From a checkpoint of a small mixture-of-experts model trained on Wikipedia.
Size: 15 layers, width 128.
Below are experts of layer 4 (counted from 0) of a mixture-of-experts language model. Rows are named router (the router's row for the expert) and show model dimensions 0-127. Each number is 500 + 50 x the weight over its row's rms, rounded and kept within 0 to 999. Numbers have three digits each.
After each expert's rows: "comes after" lists some tokens at least twice as common just before its tokens as in all text. This comes from a sample of Wikipedia text that the model never trained on. Tokens count by the router's weight.

# expert 51
router:517517518503533465475504426445481462405458506511501532498535452479522512564537530491425542424515649483510553497451475610455453445447510500465437512438554450530493527496624432520498481449551558458519482446490489592542527511437443449452505466414503450500474498601481511479392491572548403458436567454482527588464467562536636532487466494498486515434469529442437410450457488479453387526522
comes after: "\n", ")", ".", "==", " =", " =="

# expert 44
router:522526535499517403530545434481490454476441556558534516574496442465492495501560561477449553447496509434519565562507474606489451439502551569477436543483489465562410508523491403475516470449535584468528501506462485557536614583392482489452544443497498448525465571536461567558469468554559486460448534434451570629462458442475521471490542500538505508414410496433487446465420526502425371546513
comes after: " (", " ", "2", "–", "1", " of"

# expert 57
router:504529552515491408558563404470527475452466540493518557523518472499524492464536580512444548456476480404546550588530475587484434401494530525475435547481495424582415515459474448480482423451533584459490504468503475550547588509420520455468540470479544497548455540527478567567500510539576416453460517430438564640488460494460517456477546451520478494472480494482562426402380435501440410519556
comes after: " |", " as", ",", " and", " is", " to"

# expert 40
router:523536546547517458548516433391507415434426559503579505551475447497491440475490510434442545436431532502489509526422500540450429414486573538465468481506531518576469504514469420541509512491586551464499518459546472556575543470445446501486621433437507498565494533470507531574461485508519538421452589435509555529433458472425487450493539448532498414448473453438572421430440527550456345484517
comes after: " the", " a", " The", "The", " his", " its"

# expert 34
router:504545549506498409536548411484550484458479532584524477459504529422500510485573551474457491486508511511487517568526459569459461469525607516428485629479514461545436496537468434506494466420545495468475554476421421588515534566414517488433554453479548447538438589567445609557474493604522527483444513463466588529496449467513531439473534486452513440410402500464461476497404445515451406576527
comes after: "2", "0", "–", " M", " (", " D"

# expert 42
router:525532528547514459563516467441499475510421606504534493524597440502487504503543558450443496489479541525529472493476531568442434380521554509400441513475588495558429539523531404547495452520541569468478516475485487545616547468436501476449554477426511505557459533492488508518499520590563463465449545447472579603400408517442477495508547483534526379413437503464518481456470465550481383512597
comes after: " the", " a", " The", " of", " his", " this"

# expert 33
router:462486526521491367428548468426499449391503513579527519556523476454504482480535562447453563496495567458513500553526405500421413472463516577429496508486580432549393554502482460410499448495533591505512455520523486513547625490483472481453583389481521453536446594595434499525471469527491459463521453497485527569489408555569489485423565478536525539538504487425537484524443472500456408527454
comes after: " (", " \"", "′", "-", "–", "/"

# expert 20
router:523534557513514397515537437462490471444440550552538543519518475475545488487576530430437530478484523480527569533518433562454459440501554523447489550467520483577424530487501393477486417449529599471498544508448443547516584537414488458462551504505522419542482571512472541567486466608567493455447545391468572614463469447457522454439543463565539461405422491447491501452451470510443369527540
comes after: ",", " in", " of", " for", " July", " to"

# expert 16
router:555545557504533432514557457474528464464419534556517510534523448474479481500563568478456533473478510436511542567495458584470412445482557549433455565500500472598394514497502430496485460437551595462531515502431433537573614528388483470460552488477533419534459568503472531539460461550562497452463538422469584621456472477470532465435538491509513420429464492454506506467404465503452366539527
comes after: " ", " in", " It", " it", " of", " he"

# expert 28
router:481529545541503419493519417468484476502459573576550468464527441502500495494592534441442491455487500439483515621510470550496424523513560590473481528477518480615422503533473404485504417447541583456485489506458485567525613524389473438448556462469532497540460581530461506531511525574561485476494554439478598576408459535429546433538545474481538468443431543414482498482427434491458427554556
comes after: ".", ",", "°", "″", " which", " \""

# expert 49
router:566573481592515498483564477442524469468495484545508461557491461473547483444471573490464530455451620447536549512477414521483422450488519525487474484475548452525466540498544426513560467391492574447511529489414413497518561486454465373488546479393539347572487477527500519527432494527579442502483518408472594598457461513524599480525439429542509484450487581469473507499462450489437427518529
comes after: "\n", ")", "3", "\"", "4", "0"

# expert 18
router:523545542518508396545517443471523462454438545576549514536492464463494488483555557484425544472493511479518542565493456612465451429504551546473459552468498498586410496508509406505472468419527548440516524496444467558538608551395490470450544474476535446536461584525465559564468497576569487488455536421472590622440466468444532453486545467530507465391449507457491462457418509508418377556521
comes after: " |", " ", "1", "|", "3", ";"

# expert 45
router:537540526508496436515528472460500425500421641524568514562554430477480493496586538430450511478509536483515481507516478567422396454475563513460411524488563509551432480470524430472474479463525523440508503484451510565608570461451463483475585460429516472542477542471475519532485508578582513460386559452489584573416420509429509432535547461564520457451440456518532527449436523506459390538599
comes after: " the", " a", " of", " in", " his", " The"

# expert 24
router:509536538510518405526529422478518473461437553557537521538513476487497517518573548468442553458498524448516536563510456582464448440506569554463449537472495494579405504508497415511494465421542593454509526510456462560568599542387503475460545488477522440538440590523471559549475484566590474468448532417467585635461461467464519442452524459544502474388438517447509456447422481516456389555531
comes after: " ", " |", ":", "|", "="

# expert 5
router:537579499504549414493494467428479443489487537524562512536501449451552515498519494424465499434518543466513485546525409527494449446520531517447410542491474483637438489464503459496491440441567528441429482508505486499551602489466428453463536443437516420517406581540468531557524415546523532446402534388451525505446496445487542431432521443531550482407478505464442477516401524521419379515593
comes after: "0", "5", "8", "9", "4", "6"

# expert 21
router:532538550531499408525535442469499457454428535564551517542505457473499499515560559465436572455474515441533547566511451598465439449518561541460427539480489490597406516518508406506499445439556598472528519516439439559535592560389505468474538476479522414535463596512453538538483515559585498467466498430474593608462442490458542446466529476522521459433442508461520484445391483503449402536543
comes after: " |", "|", ",", ":", "-", " January"

# expert 26
router:545536549499479398508549458454535462476465566550547519536502474464505522495550549465436558431480499438533548542499455590470445452488541549471461542490512489583391527496512397484499453463535599468514511494461472576559580554397519477449565514493538431530463582505490574553459511582567467457450556424479579626437465460436514452456514490554506447405440499467506492455418491491423376542496
comes after: " ", "1", "3", "|", ":", "5"

# expert 32
router:523468519626488454428532482485502507456506486557509463492485458450485473447549580461452522474487565423536541504506424481454427518489475542426469503481571445581431547485567452416519511445602573474430553484496505533549579448469459469411499502475648440491457564537455431515493509518506425450502485509497535624474474515458493399506499404495478442545471570451452498452412421533466491601426
comes after: "\n", " (", " \"", " non", " co", " self"

# expert 54
router:553515532483527435512588430512534445386460516519514568465557363521602472503558578436460489447560486468552537544462489599440428421476443518499458483481501392501470469526480455456524438455539552473493594476462463515498574577471533388479560439525575466555451499496488544511448615524521454474463520422458528620480484500510490440481497506555520502478427504461524422434451493534403473527509
comes after: " is", " was", " as", " are", " were", " be"

# expert 61
router:483493505534534448506532444459473465442504486499502452481505452435531530562502507472414607428528550453539558519432486560473392455420508500465405492486482452508520476563520463453516467373587521458444515467471448542552551505469440449424520477419539451552489487615428517499394544476525431477435569459475528620456470479534616500444435516491477490380485520449479449405444488501459422509502
comes after: "\n", " |", ")", "==", " =", "==="

# expert 7
router:548556533514524415505526468477531462417417591543545548479531442452528502459573586489428523437506535472540522534568432575492427429513519551469439573471520477582398486514486443517490459479535616437517522516454510537521573582429519456463549505436504469527469584520491525562446488590573469430451524435480584588428483485495518452455530471523547466441433507489495461506451547513412393578573
comes after: "9", "0", "1", "8", "7", "2"

# expert 6
router:521561536514507401500528476461508458452453541557530479515511482468461507498574557483458550427431524452514545577480462589471449475498600525464456521447505483597415468513510399504504456442544551481518555545440460587563599540325509469477561473479514459528477595546436566561466506560552484496470536461454594598475454478470505476464533482459551442415458491430507512448425458534484412555461
comes after: "0", "9", "8", "7", "6", " on"

# expert 38
router:512464511596502436457552502446522483421523534540530500485475521489489443486548543422458521497480521451495488491463473481445473516482473553388491508489577458532373560480531463432524516460623498491401573519500476479557567389501452502458504446462628476514441601575460456507487483525548513402567469492454487556485451537516512413502513371530483490518528565450426484506427436517515439601389
comes after: "\n", " (", " \"", "-", "/", "D"

# expert 36
router:546529523491504401507537461464504455427441546528530539571529431457484533459559584480450528431471520440518539559464438602479456475520526520479452536485491494580409496522511436512494431437538582459543524471385456584532585568384509469444527464515537433501452586552460562557469518581574506466480512451458595603488439450484509486464521479521511458411419494493505511444416515499428387524486
comes after: " ", " (", "\n", "2", "1", "0"

# expert 35
router:519521536563498469573518489422513447470438612517563507547521441490482444492512537419431505493456511527519453486425513542430390396484572555417470494485612530570488502520515424470496490504562505468437504481536483522630529390456481478497599470422533494629479498486549506506504497507520503448422573464484539537378413470428458451533528457505534411477473457464536474482464490529474386474527
comes after: " the", " The", " a", "The", " his", " its"

# expert 22
router:527541519505504421499528468483493458446431558557542537549539507479487523478565556451482526454487507493513530555497468602477466437509541524455412555498483483567392478527494383470494463435548553454497549509457499545534576550414484472476540465479515428530493590529445565578458503604594491433441532436471584646437478447469556477510537481528548470389419498474500465460411492511455410587553
comes after: " of", " in", "'", " |", " for", "ing"

# expert 25
router:517554552519523396528527454467501459468447551560542541556490486445498515504562566469430551464485515456522539567504474609482461466521557570454419521457482479579416506518510418499479459442540583462536533491454478558529610578411502470455537472477522431530460602519469541560476467564582479468458540425476584622450461467460533457492547476528528457413446514460491461454417479514451356548530
comes after: " ", "|", " of", " in", " and", ";"

# expert 31
router:536529551517483405529538429474517456451445559543526504536499456463506507517540552461429533455464521446529536571504450585462439458507543557461428547460491487581404507511478416498483470443534573465514500498438468564554592553374508453465552504481538433544468580535445544535473487570577488475469529414460597625454453466454516453441552477531527464403415513460499460463431495497419382539500
comes after: " |", " ", ":", "1", ",", "."

# expert 62
router:420504496497487406453541458462497483463483506574550500496501450496526423517529485463501558525546499466479447592527508554479385429501522574514430575484495449527445508585487418525510484409576509450510467463520482569544567547427433450423547423418499453516475560558441485517426529561540379488484597487416518552477449441527582512521517521470458547485460477388526411515445492523415427548586
comes after: " ", "-", " –", " •", " p", " Time"

# expert 3
router:471564589490473401482508445511512422523525519542551523534511452481551483427502490381442524495540457446493545582549461522497441451540495507488450659529472410641477488491490475483510428471559483461456486473517445539540598533455427431440532450505541482538446553520492516445486527610460495497413603435436612515503499450468534462412464473537513464471419532466515492473457473527402458524526
comes after: ",", "5", "4", "6", "3", "8"

# expert 52
router:509553536536558461392653435451476459506486615540535583536542472542547417407520549477450520491444483411560502637445509550460472397490521504491420518390555451515452507471456451536559439466514587456516484481521532526514551542403482475490538492526543503563465561521447511601477555513513449426467499433451507623518452542473505474434484467537512493517516515457532445449441452509477485510519
comes after: " to", " and", " was", " not", " would", " is"

# expert 9
router:526537529512517418526540451463474468452419546569529522534504446461495510515561547460444537457467523468524532565534453574470414464496561528442419515473503469591393483557495422461496437439538580456522534511452492562549580553390500447471563494491518436534480593527470531542465491558578510458457520422452590644439461485452518450486553451485529446421428518462512457475419475492459379533547
comes after: "9", "0", "1", ",", " on", " by"

# expert 43
router:508437489502537413485515448465547472421409584574459482525480539432488562450577495464501545511531512538510460537441468558524511466465555529347551551491606458566474519515501507573501490490540420503406612471486418506547519491500464493516565404416598464517438508562552534575485484599528501414515489494479558509498490544526527475501549414415466475494458543412463497484493477486463422600417
comes after: " C", " G", "C", "G", " D", " Car"

# expert 46
router:515495514560532481581489469419539482471498626485574494523510465481487427501511542383444539463450514527504469495378514539476428417466545594451528469496565539585504513500556452472523483504548522494443529501539494488607504398464449482489603446386526496618447527491534463558497461467531502445421536496499537548388443481424444449513541439534531399479457500392527459485496509555491431451503
comes after: " the", " The", "The", "the", " a", "'"

# expert 41
router:546564533480532415514532472462469473453447554559535522589486496483478512509555539484414531461457514456489535562489431593480458458484556554469457564489519502574412515499513408519500431442523611439521518511436476564546632558363517475438526472492551430526467596524489524564472497574546484454448526422460568573447461465463536460472540473532540448422450481456509435457404473504463397539550
comes after: "2", "1", "–", "0", " (", "3"

# expert 53
router:509521545549573438440567432436527459561487528524515496559635429523510392511526547529414465438494476478561471545474565544418461447441462486494496620438539469511539545513526527514619482463522505405469516418464490506524537521488508484452597409435579447544443491514470480514538526505495503492470653499484513546437472472573464499448454466496513439445442582504558501528506591581440489553464
comes after: " In", " in", " a", " pro", " p", " de"

# expert 55
router:565557515610520492520580459463538463406476486549546464591513489445501475417484615490468602481402614440530543508485437525476452477466529513487502489442517438499494553515618450494538460441523549466474521482426449535530523495452477424522536508406544395515466503518447512529420521574581466532480503441488633605435446528544604503517461467526485476453480569490480516496497412489453455494481
comes after: "\n", ")", "\"", "%", " Party", " Title"

# expert 59
router:535585555560476458533586498437516465467507477590505442520489463463531501461530579510467514466440546491541531559520422515443428476477517526516484530482491421519469520518505426474509434399469505460491574510438412493533557450456507408492503507383540336573471532554489498555468608540503482501483513393450635615468479543563581490492474414536535481440487529469430469510491443549476440505523
comes after: "0", ")", "3", "%", "4", "5"

# expert 2
router:536534533519510422506536438463503458506441589548534530557510454497512518473567551463449560466470534468518521548482461597453409454501552518456452576482497471554405523479480432504464467459531571460546516489433490595530594551406512471471538473478532433550483566521485551566483506585587479432459543408456592619466457457463528469460531471523524502392439479454526478426409497517444373559538
comes after: "9", "1", "0", "8", "7", "6"

# expert 30
router:530552565508514403523542421456515473469439537565545514545499458468483502509570531485422541458476507456527559564491442594464446438523560551454448539469505470585425514502494418496489455440534598463514503512450445545539614568411511469445540483493520402536451587519460540548477489582556478474455539429445572615457479460477519453462542484528517455412421530462513469459412484505414397559541
comes after: " |", " ", "|", ":", ",", ";"